python train.py --n_experts=128 --balance_bias=false --init_std_router=0.0131 --seq_len=256
Below are experts of layer 3 (counted from 0) of a mixture-of-experts language model. Rows are named router (the router's row for the expert), up (a neuron's input weights, with its number), down (a neuron's output weights, with its number) and show model dimensions 320-383. Each number is 128 + 32 x the weight over its row's rms, rounded and kept within 0 to 255. Numbers have three digits each.
Before each expert's rows: a language model's description of what the expert responds to. This comes from a sample of Wikipedia text that the model never trained on.

# expert 14
It responds to: Prepositions before noun phrases
router:142138105108118125106181113128132212175144136113115158147146096099113149118132161129117134128121089130110137136088140181119159114127096105140143123132133077143156145139130114081110100160090153
up0:128099107075095105130170110125179086047118136123149160112115091092130146117039095140076130097116160158148154141145088083089127173132162117088162108146129190152173163138125147144086104116109116
down0:165167089101120172107082107096081097180077094131164141083125126105089097114115127114133197115107123140064098117128159126096077132227119133163119131127145111141149085150093146135101087122104122
up1:091128115104125171164124173059115077124120130158125125163104163148138183158141114119167118088164126179202167143110101137120087133152125123132085102175128137130162081158106183171092116128072115
down1:114107128082129142100182115135101225080054130137138108112154195137101175159129114118174086166128163166147118152118161109150120104037114078135134104127125071168077108134061133137122145145156176
up2:063141170107150112133161171115148154087143111139090153090098073130105163086116124159148128066077134081149150145095134105091106106154105118166152168131116084097184114118100134113118098104104180
down2:112144119150126173084121078198117114167144218076090178143127105130166136112138125169090085145120193189109086150144173115155142054049106111130033128141098127103155155203144167113129094146095087
up3:214164142149159083082131114175151163074098203102099107098109134150143178173119133103169106063131126136134074130129132186131173175142119134088118099106120117139136098125150111131188091164174149
down3:107116178137175151121084082119139207134117137091090121074143123108128090109130141109136158140123110129167153191131165125102131129096118093160183146149105094132158160137107123181141101173083110
up4:085121100072110132069117149096142094105168116171093106136045148176113108156177110157171111156089157126188166150100150086088092161142096162109091167162095113166143110127146137108155200112171121
down4:124163090087196160054119150077142109190139142118172156120088128124151127137148099103183120085165140154121162127176127104106122110064100104161101085136071152137058116156093120079104114180155142
up5:086164185072116180149179110094113054149128139189177139115076132093108119123115095145116109124161149124113102077129102106072145086190158110114151081121141114081128094129208132142075144172038136
down5:150192124130063111090085140145138187115091122066120111154170122173138046126173178224095154195126154108065084133121129190141127197092103148157072097150081133189099114155132163138106131125177138
up6:159119116171067126120143111105154140102085115143079137122154133160036142095101101162119130119138098142080164118115153141114051185119050091148072204137089132126121120141112109136076115087057090
down6:121208169114122084119109173212112078187130076117142133118123116110095149118159129134116177175123150086121144048115076162138131092142114113078125090111174096131156096102086143140099085118121135
up7:071114197138176101121134093113160102116166184166097123130176106157136128124058093089127107141110104109151157089094097179097173154146120137135104156151108066149111171117171115089104118122120152
down7:162110123155126076154113095172152118126128139106131122153072112146140176133162106126173081167108102142137130112197090186117157100121121113088131129133144188132123128147111142154082141089100172
up8:163145106131158175139119124116161145098084177130129149139136093102173131200159094188140137157102071123171108163086117171127111129122166138114138140110133172149179146100160154138181107177140086
down8:125108135144160142120121109128103107165119139126150132102120186102118121142128086155127111163125154024104135118121107111098146145106107097153165117122167103112123072090137135155143109144161121
up9:105202103139119141097110093183202116073122116125111125077091113122168142089100102137116113090139114171108167167103149095164123173120148111089146129140106105083147095104145109088139156144129120
down9:120136145160138172146161092134153071130123163106119115150127124170199147080192145114092153125120123139119154158118135137119107120119080108157116075159162069111136175167146088146168107156152189
up10:156102151134146117149128130172131072075118092095101157126158130165119103135130139108136166137089148129129176097142140145157100182113105131225136096096181179111133123154055144112117159148091093
down10:116145141122161143176175165123134126139095122135133133119096065111169126196187106102112155110115091106162126137121171122091094130115120127158088162121157096103136085086118115125164120147155109
up11:160124161160075156159084082121107109132061125128133128101120056078122117142162129177150117190102174132120163170085128180164168146167115124131117130103100115149154104132151137119110144119120079
down11:140180168103153120091134133089114145152118109098091098094135050170131130142109103147119108167124148173139134099203116177162140157099167140103102085174115178125121124144133123147151093098125112

# expert 40
It responds to: Capitals opening names, titles
router:115098086103172120114189103113096152050101102120119170143141141134162188155143128146082152141111143169134145122086143167124131122157096139120166112141136123144132117125170100160107139179131147
up0:098151124133116167081111151086146101094115150122113143136112097128099104131145110058159158203103114071165121163127107169156167105126165110116115126132181102141174148105125162139149119177093115
down0:115159088131118173120189137088086114101158102178073073134096176078080131067159154118152089155130163082131113108104123143098127088072177141116156113150128151082111132077108056174190132108064123
up1:130158148092079139077124127134123085115144051073106124105142113110176117088142103138098191139100125177167141135148108130088128148115068105152079101160159064178102166136071182125087131151111145
down1:119121071076128155103092098125162137132152124112152144158112141138080116126172139106121094138080089121131093149196127147136150130053124158149132111159190125128042101134074148105109134125129112
up2:136211180109126130128127104112106089104145153115114129164136112220107179159113126185091158161102188177124129127102144072109185108127073065111168133134138120122141127158127134097132117165051104
down2:136190132187143106100121123185077075158087125130113124167155117150185149082176151154077148100140125082142179116134149157083121148120149136148168154106146117132110141111095133175153132122122116
up3:161163117090150073084153153117153132078149161129103178124085136089089133161103165141162107126118144154091124126164106167149142125129089117108149123107058106107151095094082139115171130199109077
down3:098102092156122154153201159139108086145103105074119103086134140134144150159143122113123072134139099126177147136172131092103060161170136150128088193099138163140174065083137128144137119156162120
up4:143134135078094145126123076124197083135196111106078139126116162168129133115114155107165132132093101115107184136170183109103152129148141138097199150119147115097158138132159130173112140101149115
down4:144176168181104101169162144107122138171133157104068109128072185130088084109109118172113113135120137102093184130122108139114057153154184169144096081167110150112160099165100164141146120136125098
up5:101173124128169166115167115136134137074120155141061158146169079140114148126081095155120135157110170163099159081164192159107154155166085094130145156125146091151098097127165148143106151132088124
down5:115125170083137135093133120141167118098178107148120130109160190143161105151137105168164147194093145159166205121113132167168165107088167105103130116081126157191081115097116114124040108149163128
up6:174119082149136130164131145126117088156077135115137128146132113170168083136066187183110128164133058167094168160109149172185106119133056097109118099153134108109107094143180129167165161139142151
down6:157104131120135095109122100085115138085079189165118104116098103147119173147099087105107150125118184154148162125156143106129103167079122100175193138121149147133135200146147110190149155152156127
up7:184151082154120078115173153141129132122108125141105129156145226131159092136103115217131140107203129097133155139161093121166182188144151149101099119165089113154169158105178163067114142207122079
down7:111108111082172159147101120114172123176150118087060115116162146180155125104164103096088155114131145101094110126088110095103180129109077130101135177089088088112143109126136147105137147166097141
up8:162128108069090196143165111154177083136154107137147145154079158161122145131098166122110119163126085135101152089114123179139126167117095174130121107131135169124042107120167121103153150145071113
down8:178070143105107128104126111106147132149156153152153149133107095146111148136143048084070162141138099070072155134138185132160177139124102101159131155186108127139109172141138126161167111171145138
up9:134123133112146121120167169081084147083129139170110101134128211119125161139116109221141106121144104153109152159154161152137174174120093133109080082166121078146131121118107114095150189113152115
down9:143127107145158153120096133184179099152155116139121123090182158123120102091111157139110124155149114112140158168121079129129084135075087162173157131120121124087102118207140137103088123182062131
up10:148153146102101112139150123111081083178149108123170135156123100135162106142129111217131151099153157143139076099118204126182114152124098069103145166100133128152133079144145150147114082183128127
down10:141110146122142139069116149119146144132196142147165098101196151112112114112204107119163113130136120091112171097152160131175154132074147174109101086147110129121113087190136117059071145123106100
up11:084107071129154118086116172105122093170128084080116055099100123166135138145116102114092182127135092141122122153099120190135135151137117144130137138140071136073108161158090162204142109123112106
down11:152135129084099111166193094116061133142117119114150082137096160124197147163161111101165142132177143125126085173134112160164175113077173091088126141160098179110159128152195129154110104115086177

# expert 16
It responds to: Conjunctions and list commas
router:151168089130175134085154127135123124087134076115112213121159124130167114138128145155133163118134106152127088153103130163115106101114097166180095150165148112117141143118156141145076151174117171
up0:111128135140148156118153141157147136164074149137175160146113154104169107108144119154094113112123066115144149150145099156182112133102148079058134141104175116115076165126141110092120112211130143
down0:160091149186211105167119152162104110159093130121102124167127137181145176134114135138114175126100137096127097133112155144176106177048138155185162118150117126170103103127132148102110156126109102
up1:105116074103122158128146204142166110151070093055125116105102131161180097109123128172165134101120143132142131113181148121113080178158160061098135084082156091148107176137151093139165205077119108
down1:137139157087123147099106079162135068152148181136134131131162142109133179129104098155152152167126125082155126136102169167107205150117113114155142135136081080182107130101140121172140131101147131
up2:139146106165111190112138081120126105112091130153082098140067095128099073144096113103130158140157120121168129183115214179181098129118172154083142102093110126119145113112158135167174127132104085
down2:077123117086104149108104178073132097115102119127159157145107077159103096082120117161163157163108104090131166110138163098144106153032176128088124128124129123110165138163143147106127105147127083
up3:082121090179143114113188084079100097136074111133122120110129102100110087138083141136115122140143074156134152140126158114129128150123173128129136086146088130144159089095131179139115135135193131
down3:117121132121148075084122132160143139066102146162194146149134183170150102099159134105113148162112122162060045124139107072106110091093110141148109174143113136105134126060144137102153126092151150
up4:184101172202128105114163126140127124149153102126184179122121104124158116087144044136121093093120134137224172144132109138135145142105082151121115160118120140092096115167111058173226077117108151
down4:148105157198079245080115192113077133152120142118130142066147139156174093172081174189066083132185136156149168140114097104120065079087147166074129145177146122124057131134095173143133118107123135
up5:138108082094124122135146153074160151116091083057149096156128161160181141104091067108092130057134173167217033140036156148081114139144169127130109029083145162112152136132126085171136133133115116
down5:076144122108102135098115123077116199067184151094126147118056143121020171103165093098124072178114132187160098157115124171154139140120065230124177111137141204102162110138145137143094123098083152
up6:119081154185088107174107091082147093097103129141189171138110097152125106140070106130132145133198128133182101107171160178157164122148097138145120097060169109147155141136100115189089156141091135
down6:090136106167152133092104088127109127159113148178209088130134162092196098062108113156108088117178148138097111120188184165117163137166123102148171113156084061153144210135122109150023126174102134
up7:131183133096091106086106140175101122087084103158093159074129104114079143101149111179076139152133138149129082159113107232171128160132161107136121140113156098131158108200134156105129140189044089
down7:158168112169131128162049148120118144140109056125123115123131137116136136202096124093089133098093074117121139062098123107147117091039127173142072172107145104126189139119161195108078178155196147
up8:118144109110108113120169097128080131134175119165161113102159172088179117101127104128095122138087123161124134097108134110110125169100174085130108106091167148112150129126085168089149076104119165
down8:087152088212122093090123060207111141136105095146130098082062171162136150178172140153078112125164183112157163155187204133078110140102059083113185169170124106169092164149119114128100130121104156
up9:130130082082171108088087118118156162141151106127075104152139056161104111152148087151134162127132172133120073177112158152155131146140128133114151125146118166104089147107115136112162128130046138
down9:091097141099139087101070153147136133115086120121138143154147144120145113064180129164165180160095143135163129096139058178111077137110104169065149117131080129150125147115195151084089149149107087
up10:115122111146110155124212164066155066123203106139088153152112108186156131182120108132195098126125162183172149222152162123159141139155084134126078130120127160102132149185137195112134104091158123
down10:129124104154156117130167070111119122128093152107159078128087144195126106076137190165138119167080136111070117146099072102153089061153145189148101119146112129137108145045096113154116124132187122
up11:182149146171100134125102106111176099139140141134170151104093107160147146183180146169153103151072127141144156100146173139163110175112073152138065141104179144147107161123049122146116124194086134
down11:147085183132108215104076123136075091189148122180107168088164149106193160139127147139104128109178116133153163107152121084094156137122171147142100112148097104164112107176109084136055076121137137

# expert 35
It responds to: Capital initials of names
router:120128095089135110126174103072108190130155140107144128115143136149169199152166105131086143178098167145179155109085128141082126143153085155130123143089141114128164131166162136180105132140114150
up0:156115091090134162134111056121178131092088148095110164174192137164143097133111094165128124161160195165153159090126164187108116130120071194152115137131170222125153110162200135135108173218105148
down0:122120126168090085140139134111121082094103164141141124116139066160146131164139117118140093094128151163178163127113154128161130052151150078049122153144120046070084169115131084176152197150183097
up1:125154095157108135088132131131115051117101145099129076097159141098142121179141125162179146194146117114186082161154142204166167120122165134120155141145094104153103185101119095164130170191139158
down1:167120158165181110156167125096094132153139101057166179142138146162091118070135074149123092202095094132137086151142080189143145138095119128174153110103124078176119106061153120114191102087148112
up2:146123094090140124103139128135175075190155162142213138137127130093097036177120101101137136160119157098143113145172094158118107191137099060094165107142139230135104074129176125147136111082150135
down2:130146165136132088130099084205161144140071114100183128162171174112138080103178158151155077162161126137116119069201147189167085110164101052102164118171153079101085176098107136108097155133135144
up3:129169103142160116166124189156121103073149135129129054112167144165166110117140117159150139138102094152154142120132195123129153189174088090105099149190110142084092143162190129127120152099095103
down3:120112166142105073120067137163112124195097176128123154079155081217124167045132130113112154125139131151128130128169190184146148067129148127162142177062158148127126120166124176135129155157100151
up4:143161166166118136153150110087105110152151150104088132104099129177126127116084111168169133133132188183081075166098176131113140110148114124064135149155119145129108124154065113098141136115145143
down4:105128138127103092137102125155058129109112130200130178150175126108132122127129143112117086117130107140122130110180076086057116152133091133127090117144078136182128116146156109090176107142164130
up5:211182126119144166086105126173170074158122155046183152120137134084164056153076067166097149116106113097197062152136151163122166153139098163096107149110169153131147132126175150126187174071141140
down5:087124162129151087142116111127111155134105172134101129117167134144085169130131125157125079066098055132095051108120146121146120179113154137162125133113115091118114110122112169102132168175134181
up6:100126092121194136093122144146197113152139096074094132160120084097124062127127151156140137161126154169085111162110117159161130105145124074104105134131119171084172140115114141059124156103155119
down6:165139083199139147152103117104179125185153101070141068155117155177123151090129160082129148170152070145090119117154115163142091166105120120185109139158123120106145142105163112087146126127106091
up7:109161125144190123170138164133187116140143069123136076147125176180125167127085086104086156146115148150174105128158129147169081168133066142127154175148194193107072133108135089162179175071071108
down7:177090123140142109093112101176102123124101145159163196140104121130091077122136089147120147150133068095092070126078125131146097088134180087076133196131141118076228094140091091139144156092104162
up8:099183094115102099152090094180161128104204097104131110123155110153090110118124129120154120188147141087075125109040181204116167111178143145072079118076139202102129135170110103103120168091117078
down8:117121163217070139170135074219121148148100163118074113121165114103113150111094127178107132145127110145132112089138120105098080154140153120150152119105056134133076129107186171128214121115150162
up9:093139068093150122126087089191097071162110153127165124097066167146138111120148161136125146158172099096136142177165130142093120123150174103130084207145173098130129133187139121135124102161129143
down9:122076063093097084182134064190063098149152094076127074097167105137164148132133151138102124151126130138150094163159124118099177118128140102178122174125175141106128128151179117158085101114097105
up10:236150090187149108144109123163205112156126139146152113134131165105154073123144068217122085100132137150188148169097081175141099144110175072133107131137109088138131147168099080111155189205083131
down10:075172139154168128118122063182150109153135161149129122144129138088113079107135110120156056130160057121132078130144142173145089075176169135115101170130140127163092157068115128134119105157123160
up11:171090105113135129065099137103193140134074155111107157102127156124119132032069081167089151128172124139166086098134071177159101111138170083163104126116133140058169153128169173194144117111128173
down11:121175178113134108115153140148140174151109088120103093128159149152122106106177142094138172169105196106152119093152212110148160169113142084196092139145141134119087165128139116125158099170166185

# expert 12
It responds to: Quantifiers and odd pieces
router:169126142106125120117191101105089192185140145101118159169159159122112165172150192136181079126139103124139133124089176130137064112164133127120144185121113127161155107128115171101099113191057105
up0:103105106178153087166057156127184099097096150166140094099075152112138137110124107105159135141160129134109153189125090158088077136129118117086144061172073104097123106118134140154098129072125089
down0:103170125167175102177168090152188077158114127099175081128072151118123102121120134160098091119157106067120087160151178085140087159147101160152103095118122145147137186126140142169097093138133176
up1:156196118120181136148111124102168141106113175138128205139151123100161073079037091154070142112154097143197172151142134139092111119149131126079100193150093105116170143127148048058116145153097147
down1:140139114100082141135163126125151150131199135132091140199120163146132129165156135154154116168128079077120109159113124129077116158126090110144129196169183122134149168142127111174146106133047082
up2:185126142208102131141139154103115167097165125091088075143180112184152152112110107164151131147140120198070136123170090114126110147184109182130138152105145161080144164158128093159088131158114110
down2:075167127171156121162140146130117184117053153112138179121147136076146151148119127116193131069138168086153143144176118159080152135101203176182126101116119151125153068145110165105095087147161099
up3:089168117131176142151151100160181074121144085178111159156128127112132101140127086139185076090143137152138121104123102150102132109146113109124134083116162131162124140128177136097109138112080115
down3:149144096127150173143130078137130104077126080142126113110173039146179143098149115133130119114166085070097066169132088053099110076053098119115094090095092197106229111160171103126104059125090132
up4:115183137142159136125167138177147088107144161124112148122080170069156071153074132075138099190175076126083145124083113104111090132145129146169116084149169172086131197095126148093128129097136101
down4:105145159134142152178086024083071219098082076069061204094199140163114177161157110131093157138147121129043127113119115082102113122144121160187139140111110175158125095146120168113068101145127116
up5:191152131191108105169145103092159146130134084157097156136111145156099190151070034209104068116054172112152162056125114120108166186120128133157123166121082086087100063079120111134119092155100139
down5:130078147148082107170121121093092145100189099132132135098070112170121124118116064093115149102127136146153115141105068081093134156100172097109095119157128089146099141180101070172153148147129127
up6:119159120114089158138199155184145140118116062148025104151140091098115131092138133164133128151115100126175147159085142134132152160182175134150147152158113180155147112145149141106128182145092083
down6:106158142160142147099126117134138125140104122123178041152147150135146114117162154057133117190123127125128053140150105136125147095147153118146128098104175115102149132148143061136175089120187158
up7:100121146133092130190143177114077157126165138140101086147126153135112186124043133114084117183124085194182145175097088123093128115151162114067140170105092183098123057116099099086179120101078105
down7:103069142143154255106137163138128146115098127120143127115102145128162129147153115107119160090127066177083076127086107129088120180073145169208160142112122112090088125095200109070063106162145096
up8:108145149110183168151137116142159131087128102171140167092082124160113200092128125163165158106181124141180125094182136150122142136174158127160113139098143103109144138104105114143097145100116152
down8:162086147121145130113156110140129153152101118092149165124073133108056110134148135037096166122113182112098156149091127109117088113118134111187170161153154136169153122106131128104158140170152178
up9:152121135152114175102107148087154157129045152169146098082165125140162167120061182116147151130147171110183173150126124186143158116134120135144103144127154067100099162079155128137165096174086126
down9:143157131092119139157135143115131064111147127100120055189165145129173170046106195136100154077128175112119151099072084084074133157110117178135137128113163116118077147131160148155112136189129092
up10:108151151067132133159163144085081134128076105168157112159153177135132139208091137156147126072110147141087159110138141135123149147134098185082131113114099107148159055128137161156161162095117141
down10:161139110120150126130140180145109064135138087095142181182154169132126151168171118209094163126072130062148181162097172102151109102157154102158093138140171111131130195204158171166165130122099079
up11:121160063112147116159127098095107067174083114073140146148126117108112082123131116149135077164142114156119103149102164163164106131107117109125136110031180138138136106171063155105140164190139136
down11:079126079130193149159109177146120189077060122119078137160138109100182131140124137122041108121135150104102134174153154092181156124140178127120152128109161096145077157118096154131145115146116154

# expert 34
It responds to: Capitals opening foreign names
router:116087118106159160064162138062118150096082105131091145172147043136113200148156097147103172140127152182141095148116107181165147121165107142128161132103124129109190144144169139155117140149101127
up0:150166143199104157075108106156104159130095075135129117139096147221149148131082141125158148154088118179092101157096130141121092139118150120154157118118148165126120127109164178104136144124157035
down0:158091076098149149151146074133137133130070163129083132127151104140067125096099146116113171088139143173172126103069114106118177132068157111093084074128152108097140101179151160126129163132045106
up1:092149144131153107162138097126068068125159137187095151094066122113204096111108130200188135108173122079154078096145129138135144140146108129080109130095143151170100158146103123098109091160099150
down1:157101223140132178120078104103109107058146173127109108116144138178071161160112104087092122083120129112079122118158079147116146112168147152137130124171046129120111078149077125116176116077104141
up2:099196105098121138170146096138116100129148193103114125099113078120152131104108008050077101173126133088183125179149210148115141126128137119167124178163183076159083144109155148120132156098120093
down2:063140087105119175104103119152102067105108131084078185159127133119153140185145148137127155080093102078097033148126117157126100142065097113113165112097099126182088098104140175064213061095133137
up3:128103152156119140141126116093135053105126136083116132136126106126139170123104127136113119154113067193149122199111152144138135129119068152112093120148094094126144118098154162144119119098107145
down3:134102211134138069198139081161104126150115106119079159111173136083123118104109126188146121126121148155059155073159126043147117127070050148107146084180161117201101129169109131102144057158107142
up4:130113078184097132158117139133118115143107126120148142076108168137125121161066138142140130167134154149109091159133084135166142068164155120150062131115161104164177079179170177153107150118146137
down4:085127139090069097131111141078131151154113153136104161130185090093156132105133127089138112086109113168134079149175138118108134057131081051207133143157165123123112164170106109147133133105125166
up5:118168168108110086164135133162125067136175129075063127136093108105136140131158071145114136072129161092126095140143108104115109178156225188113130134188090157160118190123097096145133145102127113
down5:116108061154101112107148155087128135121169137069124123157187181087151159115157065147145186083113187090073131087124073160122167075099131158130169150143151088152139129135172160099056106146080111
up6:130161117105083174138170084097120089075124142151155181184088136166125177135136118168112132137111132159168156124125117142127144161134133207128128076142107143084094084105152191078106129149130083
down6:101160154137097097156176133156118112186099188110087107129111151155169145173115091145117089152130116138156128116106126078124164183138109123240180168146194117191135149121134118149136131116082143
up7:169085142133155145043116115100085145122167121150084175120119147102104101127082128139158098127166129172178057173162137139168099112123104163095147105099150175108130128143196123129146125132150128
down7:106093150140074120112073111141175187140120126114139028126107097108090112112116116117144134145144118132140115103198097112171152123102154079125107111086117139144143095137145119138116138148178156
up8:118112176139136155113161151106114068155135100090117125127080123210165109150135118121122113139120154160091101138167125145070103142166124120112157135199168136112164161091127127096145130172138111
down8:153128123131091121209117083128120076163191092169101094097147135166112125157117117102081122142143128150067119127095123104115139105111100135119115152154178099085102115136172055167153135091070049
up9:139132084077133163099141218110125053086136125105108143109138096057116141109141111183083156148098145156129104172141119161182166082135092110153127106131069124143159118110087132061136171107165162
down9:094148104134180119116166116179079152146151159133124126172047121093158148140131114144190112136214147066112050100119186122166092117054129102165140125110080127110174078154094159127137157118122139
up10:155116127124105119089139158160159061137141147068159146144163138134197105140140119141145131107187128132250063138106117115200125156145163131098095142104132145133122124166161096188176169103112133
down10:154123132114161099097122071140120153213137122194113147126184137078157152138119174140137171082133154143123081116123190131106079115115105173140137142166138143106120121128166116138124125118112104
up11:130099140147113068087116143042117144111108164157119165180035133143138108106113133202161128163168114138051086167103153119135106146139185073066115117112084179096154150195098165133156173121132117
down11:102099126062117136175112157092114164103128101110094103148140092149147205129074141076076111174104121144114100171106112149227150117180103135186146147113163105141126093158122154110144118139128160

# expert 25
It responds to: Coordinators and table pipes
router:190177132178114170086170098119107129147122096121115162126112131144147067147116136153167150097096080169129121123153110133113120094140151146162139108102233117103145125144136179106095125151106149
up0:151064136150098117072177109107150088206143087150106134086139072061042102124106181112176094130208163193200122149126152152120094188136140125133136154113059085111143143116177053198126185084156163
down0:158135125112106117125138127146107152098177144117180118114196126160118144096091128075168157078133097155114096114066126150158068123162166094089147120134139134149166111145099158199121162122203131
up1:147164146111123111124103105143125185160171093151117117083140094099129130135124185129085096145074106168098129106128120144096109138163075192162189121100123117057146116173090176156089177093136074
down1:131112097159131128122099160124136110165119093141168152077118106125095137139093119140102051121205081132126105136102173114174167103094098054128073092163158181127128124185124127191112167127121156
up2:159103131136107119140163129155108150096063146083112189091069161157158137106124116103152114135131134162150173138136147099097108153137125163125149176099135075135022104160107068080113138170156115
down2:154135218154121071107059123110200151150149156126151139145108094129181089164140140135083098147109126090104173138135157139164128109126136125151092087137132147136126097101130109162135174141153127
up3:149165144180146166164127110096107094228156089117151118112130165118089094163113143121148089128067096144161158039171189116151138162162180109108229110114131176110100126170117177165149144115127181
down3:116157149100133116117172117167116145229127137099123132092136156119112212090157115125131120124102094138124105085153141128110130110239100149157162116111146134149146119099112096093109111156103113
up4:157157121094168084165095141169101095126111180136106101130135131147169169218087158166125116144140163143149063109112125125094111168140158151127160118145069201101097140126102085135085171077122134
down4:079117107115149071130127093187139097195119089167161123109103089129090118138203134106122095108156170123062054130156092160114125116178087122151110138146101191154097149169080124149113102119127154
up5:130089074134114144115166122175194140161104176129112108108179098040149118129057109131114123064159115154113106155086094131150167138171155150066140087077185143121182100095144104199122179100112169
down5:125130122124128125144142136124135109124091172130121149145149032111117149126081184139175110091063153097170173107094134131155176109158170105147066096161108150175149076133114086144108134112188156
up6:131169111138070155110139105172146126097104099130075106168118091093103111100148096152153167102149125111206138129111156159166135144107133158088146160098126126053127160173121153106185107143138156
down6:154137144134192132151121088123112161116088105146109102178137147131084168097184054101153139151045111076127105124127118072168089157144128197150125152141063172137131085153155082177155162157180091
up7:181092117188150145153111095126134059089173078106134165097090119101139157168091124110110114146110081170108164175173145158127091129119134150056090103129137141119122128122110179162164067158167138
down7:178131073131107097156134138153144103120126155093125078146177133100082157084113132105141162172123143069130138102158158057145140135175148135024170149103186132097126135117131112128155102181177101
up8:231110166126102147127158077125124152104143111170137128115141175154101076139131087169098106209126148143162158158170121105142116131114143126134131172179179182097142165116160103160117170147129086
down8:154111154078123151156124153084101128112133134068116098117086137108109080108163176118163107177198095111162106142150117081126123085201161062144090160093102103082102173142099110111126104077132127
up9:097196153146143062098155164090100089118136126150117135098088109117095149172054124105124176164147143098156103119181154102105125119119186122156137066152057164124108092128062163112121051112162081
down9:096155135093085138100150167069091086111094130144135100146141129117135068081150069093145141064116148175116079144136095104079120102104125156179134152171159153085102133120081097098107085139111138
up10:126139130124146136115161126134088090114097145147130105093116156107177188139153160213122146151103147157111133067104104093112135144087157122164128172114149135103112157145115153135064156178127129
down10:093141128131137112118177134077138144167105129144183073156144169132140084135157098157135178186167141143099163114132168096144159094148152140149106145156100108113095132131158081112165147132168155
up11:180124181143114172120149138115130083176131094124148135115154150059158095140173116097094144121094170124151180146153104122096146150161116085153144125129160118125106060170125115098142121167094165
down11:134152146164156069135110136100064134135130145128121146109116168117079076140100170151153163093137101134116085063119107170092096109089154184040160160126105143096091128144090102110098114132137097

# expert 19
It responds to: Conjunctions and list commas
router:176118102152185185084197114150131133104150067108124145115121132123190078173152096132141153156160050143112107179146132117124142111185117151163112120179138145142156122084122124172122164210127124
up0:122085112185094134139183135118173033128169052133109100131088136133141105144137129126071116074077167089117157175119128131071095160114140203151107115101165088118129118175105143166107127090109145
down0:139085107134087118194107109118138173088132186091103141138129096100095136167116110111111145149105098131145070111121127072101115141167169090109159153170172154150173117181153134104101157178141144
up1:103122134155097111183139097132127114156136109153080160137115132129096125174088166158133116157089135181113097144123149137145175161138157111162191122154186112137128168114128131117151122145148148
down1:119162129106206140173104107170111189156093115160080151150091148098119143097209132160067141194102147207133114108102155101118054151157140091167096134120115143129209097138144175122155085112116174
up2:094111126131086111135121124067135168101116160172133148172182154138136152097124188105123153184113092124187136148051104127123138149136117125147100091126164140147134112129148105158109167139126164
down2:128140154142150120128070129110139123138106114135065131099142125109103160104114067163111120135111104177128112140151138184143099170110143109137141142080103111105154168170098166128088140128085153
up3:185196115097192124043154128174107162134164088081154124072091078108094158093123116120169140148177138122153052147173153112206072194084146204144120106077120141124155102169203125060175159170159092
down3:171166152075123147061136119161092136248146163137206126157167122134184172169114132074118142100048155114174108145150091092165120121101144158170172089198108089140120112115185126120102148151139124
up4:083159141104111126115101081166144126109097070130082114142080165120150094126119090112160133170089199140088124100061109148126140188100165061097128131130166146174089138149125168171211163135095081
down4:110145118127130163151197127203139129159100132160165115131127209134138125132163144145116097130087096124146187157119155106123141099104093107130141086148082094093149100158066140142166094120090176
up5:184103146105152165123097109110137117131117132153138120089148059142159101203100096144135116109155144122111126135160104186164099150122172152128151179072150120085126156142110146091096154201127172
down5:091113085148113118135112096115129091195147150115102125134120172140176216174143065116090083188124124115092100116152138129096099149167162132080149158144144195125078109101175160141157188178101077
up6:121138164150103177097116098131118140099144121129085078126083132117103093129109134139113206220155105165143122136103120177097131126113148110058088089127163202089138111118094113147130167168101117
down6:123120117132051022100170110130135113120120114099079077127080156113084142151142083042095093079163131111128138127133109113084156150108129144157133121141131147146130145148103199111110130137080082
up7:106139130091212101128127112160159135088118092201123134126098083179101153122107132100140130136152084138124130105084098149104128172100065145156134168156133124076080123158097188087150172147079176
down7:180133161126133117175172149189107134183112101123102133113160103137179155169127127146155117140111087096125095094126140114095104125090126111154145132131151129169119172117104066099107093131080164
up8:179155143140129087040087137129114091128077088140128109160138120123117195055117096161078122150152073128124127063132134183157131143101169109126098122105117091117131125149088111152081079162119136
down8:129116111171154098135102148123158137238122111141132111142099152075118121136120109141146153123057100122143136062133139189148146127080155100128157100115117109134178074183140196076133069091101134
up9:118143150158134085109165145156174115035130146119070154177160154103140119088098090125185144053121169116147144140080131122119130210104132191105062099119116129127163099146092153158117121119136148
down9:136091199109095155143119108173088105176117097099132141131084120123162111148197077116162088100113174217145113150158075124145106118057187149184144188143096045126132120121138129087102102142160132
up10:179048102147139159091138142164069066170148104111122184061093123125119152054102101181123132136095139125097151118169200146105076154059171137170105153165121091093087182136113127129137124168090099
down10:187091133156141088121086096109098110143141131145184126125163112095081141126035118112114087109151135107154139085133102139182097105043146084135169116085193151119091137136095167087110130128106116
up11:164138096133105096104172145121132151120159207164106147120129152092175118079156052156125153188091121161129189119127134143149087127129172117155092164043121129133216071070169138143115141145085170
down11:142137130087133076184099126160161175116125121105102113103102150091170096112117118121141114131096040172161122114165105174113124164164148088147092108162081121156164143158098144103152095126159186